config = dict(
    num_hidden_layers=10,
    hidden_size=448,
    n_experts=64,
    experts_per_token=6,
    d_expert=64,
    d_shared_expert=384,
    hidden_act='swiglu',
    moe_layers=[1, 2, 3, 4, 5, 6, 7, 8, 9],
    router_score='sigmoid',
    normalize_top_k=True,
    routed_scale=2.45,
    balance_loss=0.000997,
    balance_bias=True,
    router_cosine_scale=20.0,
    init_std_router=0.00711,
    lr_router=0.000222,
    vocab_size=8192,
    norm='rmsnorm',
    norm_eps=1e-05,
    tie_word_embeddings='early',
    optimizer='muon',
    learning_rate=0.0109,
    beta1=0.9,
    batch_tokens=[65536, 131072],
    max_seq_len=1024,
    train_tokens=541600000,
    max_steps=5592,
    dataset='wikipedia_en',
)
Below are experts of layer 4 (counted from 0) of a mixture-of-experts language model. Rows are named router (the router's row for the expert) and show model dimensions 336-447. Each number is 200 + 20 x the weight over its row's rms, rounded and kept within 0 to 999.
After each expert's rows: "gets" lists some tokens that make up at least twice as much of what it gets as of all text. This comes from a sample of Wikipedia text that the model never trained on. Tokens count by the router's weight.

# expert 28
router,222,213,185,175,224,191,200,207,173,180,190,213,174,236,211,227,170,211,185,210,174,188,177,174,181,233,209,194,219,191,188,201,163,206,213,189,196,218,174,157,205,208,191,193,198,220,164,201,230,216,209,176,182,196,195,194,218,212,219,198,220,204,171,206,209,168,208,192,194,214,212,227,178,169,203,182,194,179,197,181,197,199,145,186,192,239,205,194,214,212,218,173,216,244,191,196,189,215,154,184,196,207,215,210,198,203,202,174,170,213,208,191
gets: "0", "1", "2", "9", "8", "3"

# expert 19
router,190,201,215,228,210,189,221,225,184,210,203,217,159,197,233,234,195,232,219,204,209,175,178,205,193,215,200,187,219,152,257,232,192,199,199,183,230,204,207,184,191,221,190,204,199,202,213,226,209,222,179,231,198,198,205,201,222,210,177,225,195,229,210,196,212,199,207,205,192,202,205,185,199,193,218,248,205,161,179,172,215,193,207,181,194,157,242,177,190,204,215,168,192,218,212,208,198,195,147,213,189,187,210,203,185,178,205,189,215,189,198,220
gets: " the", " a", " of", " as", " to", " by"

# expert 16
router,239,225,195,174,182,179,208,260,194,193,189,202,199,218,212,223,176,172,201,204,187,219,160,227,164,225,222,189,219,223,190,205,182,209,175,209,164,212,181,215,199,229,179,192,194,220,193,209,183,209,227,205,171,183,173,214,228,228,176,174,228,212,184,238,205,217,181,169,210,205,232,196,229,163,210,245,217,170,200,209,205,189,198,198,203,200,184,178,217,200,226,182,194,185,217,193,213,207,200,181,217,205,217,192,171,223,220,223,188,196,203,206
gets: "5", "0", "3", "4", "7", "2"

# expert 57
router,225,239,220,228,199,178,238,248,169,185,200,184,163,214,180,216,193,231,202,201,206,214,183,179,166,218,209,185,206,186,217,203,187,189,213,191,204,197,187,179,213,254,179,200,198,195,205,235,193,199,167,215,200,185,180,202,210,190,199,218,257,207,203,191,181,184,182,149,212,163,206,164,204,168,189,215,228,181,171,189,212,176,224,159,198,181,223,220,189,195,201,183,193,213,199,198,225,250,156,182,188,176,201,215,171,185,184,185,206,210,171,186
gets: " was", "ed", " is", " in", " to", " with"

# expert 44
router,255,239,215,177,194,170,224,193,199,188,178,162,150,217,185,205,161,212,229,195,211,230,187,181,168,205,210,171,230,214,204,213,177,200,201,189,191,230,236,199,196,198,208,197,201,226,189,196,208,212,200,189,151,172,204,169,191,213,200,189,220,224,177,214,174,151,184,162,199,176,200,172,202,177,211,178,228,166,201,202,184,202,212,172,182,239,193,203,194,175,207,176,219,210,221,193,203,219,182,145,215,188,223,218,184,203,193,199,210,176,160,203
gets: " ", "1", "2", "0", "9", "3"

# expert 18
router,191,203,215,199,225,172,207,237,184,184,195,218,159,220,198,208,173,182,193,200,204,204,133,200,176,205,198,189,205,178,230,223,169,211,198,215,232,194,218,191,202,214,192,205,213,192,187,186,193,246,200,196,199,207,182,187,200,202,165,185,203,184,163,205,181,179,190,157,236,209,189,198,237,176,194,216,188,149,150,173,230,159,177,180,214,190,198,182,191,224,213,192,183,239,183,236,196,213,174,167,204,202,224,185,190,209,175,163,204,176,194,208
gets: " |", " ", "–", "°", ";", "′"

# expert 14
router,202,208,179,204,179,167,210,213,174,190,188,186,213,198,185,212,212,219,210,207,180,231,186,196,183,210,212,187,194,209,240,227,164,193,213,196,209,184,195,188,204,190,183,193,179,195,166,223,198,200,219,213,194,168,186,186,192,221,213,172,206,245,210,183,234,209,215,177,202,183,231,204,195,199,215,245,196,198,164,184,186,206,173,193,219,188,210,190,202,191,182,145,211,219,231,201,185,216,206,186,196,171,256,188,169,179,155,179,194,190,191,197
gets: " and", ",", " of", "al", "ic", " or"

# expert 49
router,204,223,231,176,183,194,225,221,189,185,198,210,184,210,178,217,198,194,202,182,200,215,192,200,156,221,244,186,184,180,210,185,198,215,226,183,219,216,152,208,164,226,170,203,174,192,206,220,180,204,196,219,182,190,183,189,208,208,201,184,200,203,179,178,170,187,175,180,196,186,204,195,228,181,211,238,180,200,159,165,177,206,204,195,219,223,211,203,202,185,203,197,185,188,195,206,197,207,166,215,188,151,207,199,184,186,187,195,187,172,181,168
gets: " in", " of", " and", " to", " by", " for"

# expert 2
router,197,206,221,172,199,186,248,195,162,168,182,178,207,226,228,200,188,222,214,236,193,238,169,191,158,214,223,202,215,190,198,218,192,212,214,229,179,168,169,177,192,218,202,197,186,210,201,202,206,197,186,179,172,180,172,181,195,196,163,180,241,225,196,202,184,197,208,173,206,164,206,175,191,171,193,179,200,158,202,197,209,207,161,190,195,215,218,217,195,186,195,168,223,188,233,193,196,217,180,204,214,184,207,203,169,215,198,164,195,190,200,154
gets: "1", "2", "0", "9", "\n", "-"

# expert 36
router,232,193,182,191,200,181,220,201,181,172,224,211,161,242,195,191,221,235,206,235,183,231,184,243,194,205,236,161,224,211,203,221,197,176,195,171,185,187,204,195,187,220,174,214,197,191,189,212,166,230,212,222,198,203,176,201,208,191,211,185,197,230,219,201,186,220,191,189,186,185,211,190,198,201,213,238,184,187,176,174,184,176,153,205,212,221,194,159,206,193,173,146,176,197,208,206,238,208,181,191,222,157,211,219,184,197,179,221,216,203,181,216
gets: ".", " the", " The", "-", "The", ")."

# expert 5
router,225,224,205,181,200,191,191,200,208,170,200,201,203,214,201,222,177,232,226,216,218,204,173,197,205,217,264,179,219,180,205,218,200,198,201,182,214,227,210,168,220,196,174,182,181,219,188,209,197,213,185,219,180,185,196,205,234,189,202,192,212,185,196,194,201,208,195,162,234,163,201,206,225,180,215,212,220,185,181,185,160,215,188,180,206,203,197,214,192,181,163,152,193,195,202,202,190,211,189,199,212,145,212,204,171,179,165,225,204,196,223,209
gets: " ", " S", " c", " C", " D", " P"

# expert 46
router,170,225,170,191,196,167,186,248,163,163,172,170,172,204,211,206,148,192,224,198,217,202,163,190,180,243,218,175,203,193,202,212,195,208,163,159,191,213,215,174,200,257,185,190,220,216,163,235,180,230,190,211,179,204,177,196,170,210,182,201,162,189,188,191,181,210,252,176,209,195,193,215,225,150,200,241,204,152,204,180,217,199,144,188,193,210,237,154,198,191,204,179,208,217,190,221,204,203,195,201,197,177,203,187,185,190,206,208,210,224,212,206
gets: ")", "0", "1", "8", "9", "\""

# expert 24
router,200,188,203,202,195,180,227,200,170,215,213,188,174,195,203,227,183,223,193,203,199,203,182,211,184,209,233,208,250,171,226,221,181,207,241,186,211,194,177,183,182,252,185,200,203,205,201,199,203,196,184,224,159,191,189,213,204,209,200,211,238,222,218,194,197,194,211,191,184,222,216,190,197,185,211,242,205,181,214,205,194,173,215,212,186,173,213,186,217,210,197,204,206,200,192,191,202,207,189,196,224,182,226,198,180,189,167,178,180,174,186,205
gets: " the", " a", " of", " was", " is", " The"

# expert 60
router,209,182,194,163,197,188,206,233,171,177,171,191,182,204,189,204,212,197,216,164,191,206,187,192,164,208,215,197,187,191,180,212,197,187,183,208,187,168,172,189,230,223,182,213,216,218,199,205,195,231,229,180,212,169,215,159,187,203,170,215,217,214,196,168,215,184,192,194,228,157,208,220,223,168,186,206,190,152,185,191,197,211,173,177,205,215,231,198,210,187,204,173,199,240,195,226,206,194,189,200,202,193,199,197,164,196,203,211,218,181,176,161
gets: ",", " and", " in", " he", " but", " out"

# expert 38
router,187,188,183,185,226,187,199,228,170,183,195,182,189,200,179,186,206,217,227,191,220,186,198,190,219,215,204,185,219,226,182,226,164,177,216,216,189,185,200,183,217,202,203,203,218,200,186,212,191,239,196,197,195,201,188,192,217,205,211,200,203,242,169,197,167,193,167,205,175,190,190,230,197,204,186,207,186,186,193,174,200,193,194,188,195,184,211,143,202,211,199,180,234,201,212,210,212,193,176,236,199,179,219,195,175,205,188,196,211,203,209,165
gets: ".", "\n", "==", " he", "===", " that"

# expert 55
router,213,204,211,176,197,194,197,219,200,154,220,208,198,216,210,216,201,178,225,197,225,195,174,177,172,199,192,189,223,192,199,196,184,199,194,181,182,224,197,188,196,214,215,214,241,188,193,214,196,215,178,212,194,190,201,178,197,189,203,200,197,214,206,214,160,196,204,192,184,177,214,200,187,194,205,201,204,202,178,183,199,194,155,218,201,215,209,202,181,192,192,198,205,226,199,223,203,204,166,186,197,200,194,209,177,216,190,202,213,194,195,217
gets: " to", " de", " not", "-", " can", " States"

# expert 34
router,207,229,224,204,232,205,196,219,198,190,216,203,154,205,208,219,199,245,261,186,210,224,187,228,198,186,241,175,217,215,188,214,178,219,158,228,178,193,181,196,185,186,172,190,223,203,203,195,246,215,223,207,188,170,181,182,238,209,216,188,183,218,202,163,187,225,220,200,199,174,201,215,230,184,185,196,202,220,182,192,197,164,190,201,191,207,225,182,228,186,171,173,232,214,211,196,179,226,155,217,184,176,204,214,192,223,181,185,232,201,221,181
gets: "\n", " \"", "id", "it", "ent", "ant"

# expert 12
router,209,200,213,169,201,183,198,182,201,154,187,151,173,187,236,229,209,211,195,217,201,201,179,175,171,203,214,204,219,187,212,223,179,223,186,178,232,173,184,190,205,220,199,224,195,242,175,237,178,230,200,203,201,218,203,179,177,207,208,183,230,209,187,180,190,201,202,171,167,184,224,218,236,190,217,220,204,184,193,171,208,199,141,203,197,186,241,197,249,209,164,192,218,214,223,213,194,213,194,203,229,198,203,231,198,209,194,195,191,185,212,166
gets: "s", "\n", "-", "or", ")", "a"

# expert 51
router,193,207,208,197,213,193,185,241,199,160,186,182,197,207,198,222,198,206,231,187,214,207,180,204,192,211,220,187,227,219,195,200,163,174,209,200,203,208,190,204,215,212,201,194,196,198,210,230,175,222,206,202,198,216,168,213,190,212,211,209,219,199,159,190,205,195,196,189,196,185,211,242,237,178,182,232,179,186,199,182,185,212,188,208,173,191,206,167,200,201,226,182,219,212,219,179,191,209,171,188,194,158,252,189,187,203,190,218,175,198,198,158
gets: " and", "\n", " that", ".", " which", ","

# expert 17
router,182,250,188,199,228,165,227,233,180,181,225,199,195,213,216,223,212,200,200,189,194,207,176,202,189,194,212,191,187,214,208,247,177,203,194,224,203,205,189,156,210,238,181,149,211,215,197,212,215,234,218,203,196,204,194,179,176,212,175,180,216,218,176,184,200,206,197,204,194,156,236,196,191,198,208,230,222,161,205,218,185,154,193,210,216,212,192,169,180,211,211,195,233,212,214,192,208,222,207,190,197,212,232,179,196,179,215,210,170,193,222,225
gets: "0", "2", "1", "3", "4", "5"

# expert 35
router,247,214,163,189,204,173,185,203,189,179,212,188,166,230,207,245,191,205,209,194,174,190,160,196,186,213,183,198,236,189,221,205,185,219,180,217,218,181,173,182,199,221,210,163,214,201,141,221,193,222,216,182,227,188,175,198,192,216,209,174,194,216,185,199,192,168,235,198,199,184,206,197,199,229,218,216,205,164,156,153,249,198,190,209,222,216,201,186,202,201,182,172,223,219,205,202,216,211,194,187,209,168,247,191,204,217,217,168,195,190,207,181
gets: ":", "\n", "-", ")", ";", " by"

# expert 3
router,247,199,182,180,211,198,212,208,192,194,201,197,178,214,179,209,193,226,186,190,192,219,211,223,185,223,213,144,209,199,202,204,176,202,221,180,199,185,203,179,194,227,221,205,219,217,153,217,172,226,204,226,166,197,183,196,202,202,208,218,221,226,207,188,182,186,200,166,175,205,216,207,197,194,202,244,225,199,182,209,209,220,177,220,177,227,200,184,210,228,183,182,199,218,218,198,198,207,183,210,223,172,234,193,183,171,182,205,220,205,204,226
gets: " the", " The", " his", " a", "The", " first"

# expert 22
router,213,217,199,187,191,208,206,214,194,173,188,203,191,236,190,204,145,194,192,193,191,174,207,185,174,191,226,209,210,195,210,182,175,165,184,197,196,215,180,187,198,278,187,190,235,251,170,220,181,245,214,215,174,204,184,206,178,232,202,188,180,220,192,191,188,192,185,196,216,192,230,175,208,207,188,216,217,203,175,202,203,182,154,156,220,202,195,210,194,201,209,166,217,202,183,209,216,211,206,188,217,179,193,197,166,219,176,205,196,183,211,151
gets: ",", " in", ":", " |", " at", " the"

# expert 25
router,234,210,213,207,183,173,190,240,211,201,195,183,161,214,224,224,163,234,216,188,208,217,205,207,192,212,288,202,214,215,243,225,194,208,204,217,211,191,201,202,208,226,200,168,216,205,204,188,194,213,220,224,182,190,173,185,186,207,188,196,200,189,214,218,243,189,217,167,219,168,201,211,213,175,206,194,200,166,169,205,195,173,195,174,198,190,225,155,188,220,173,197,192,216,234,194,212,212,186,199,214,169,207,191,174,204,187,226,216,196,182,221
gets: " ", "°", " −", "%", " age", " population"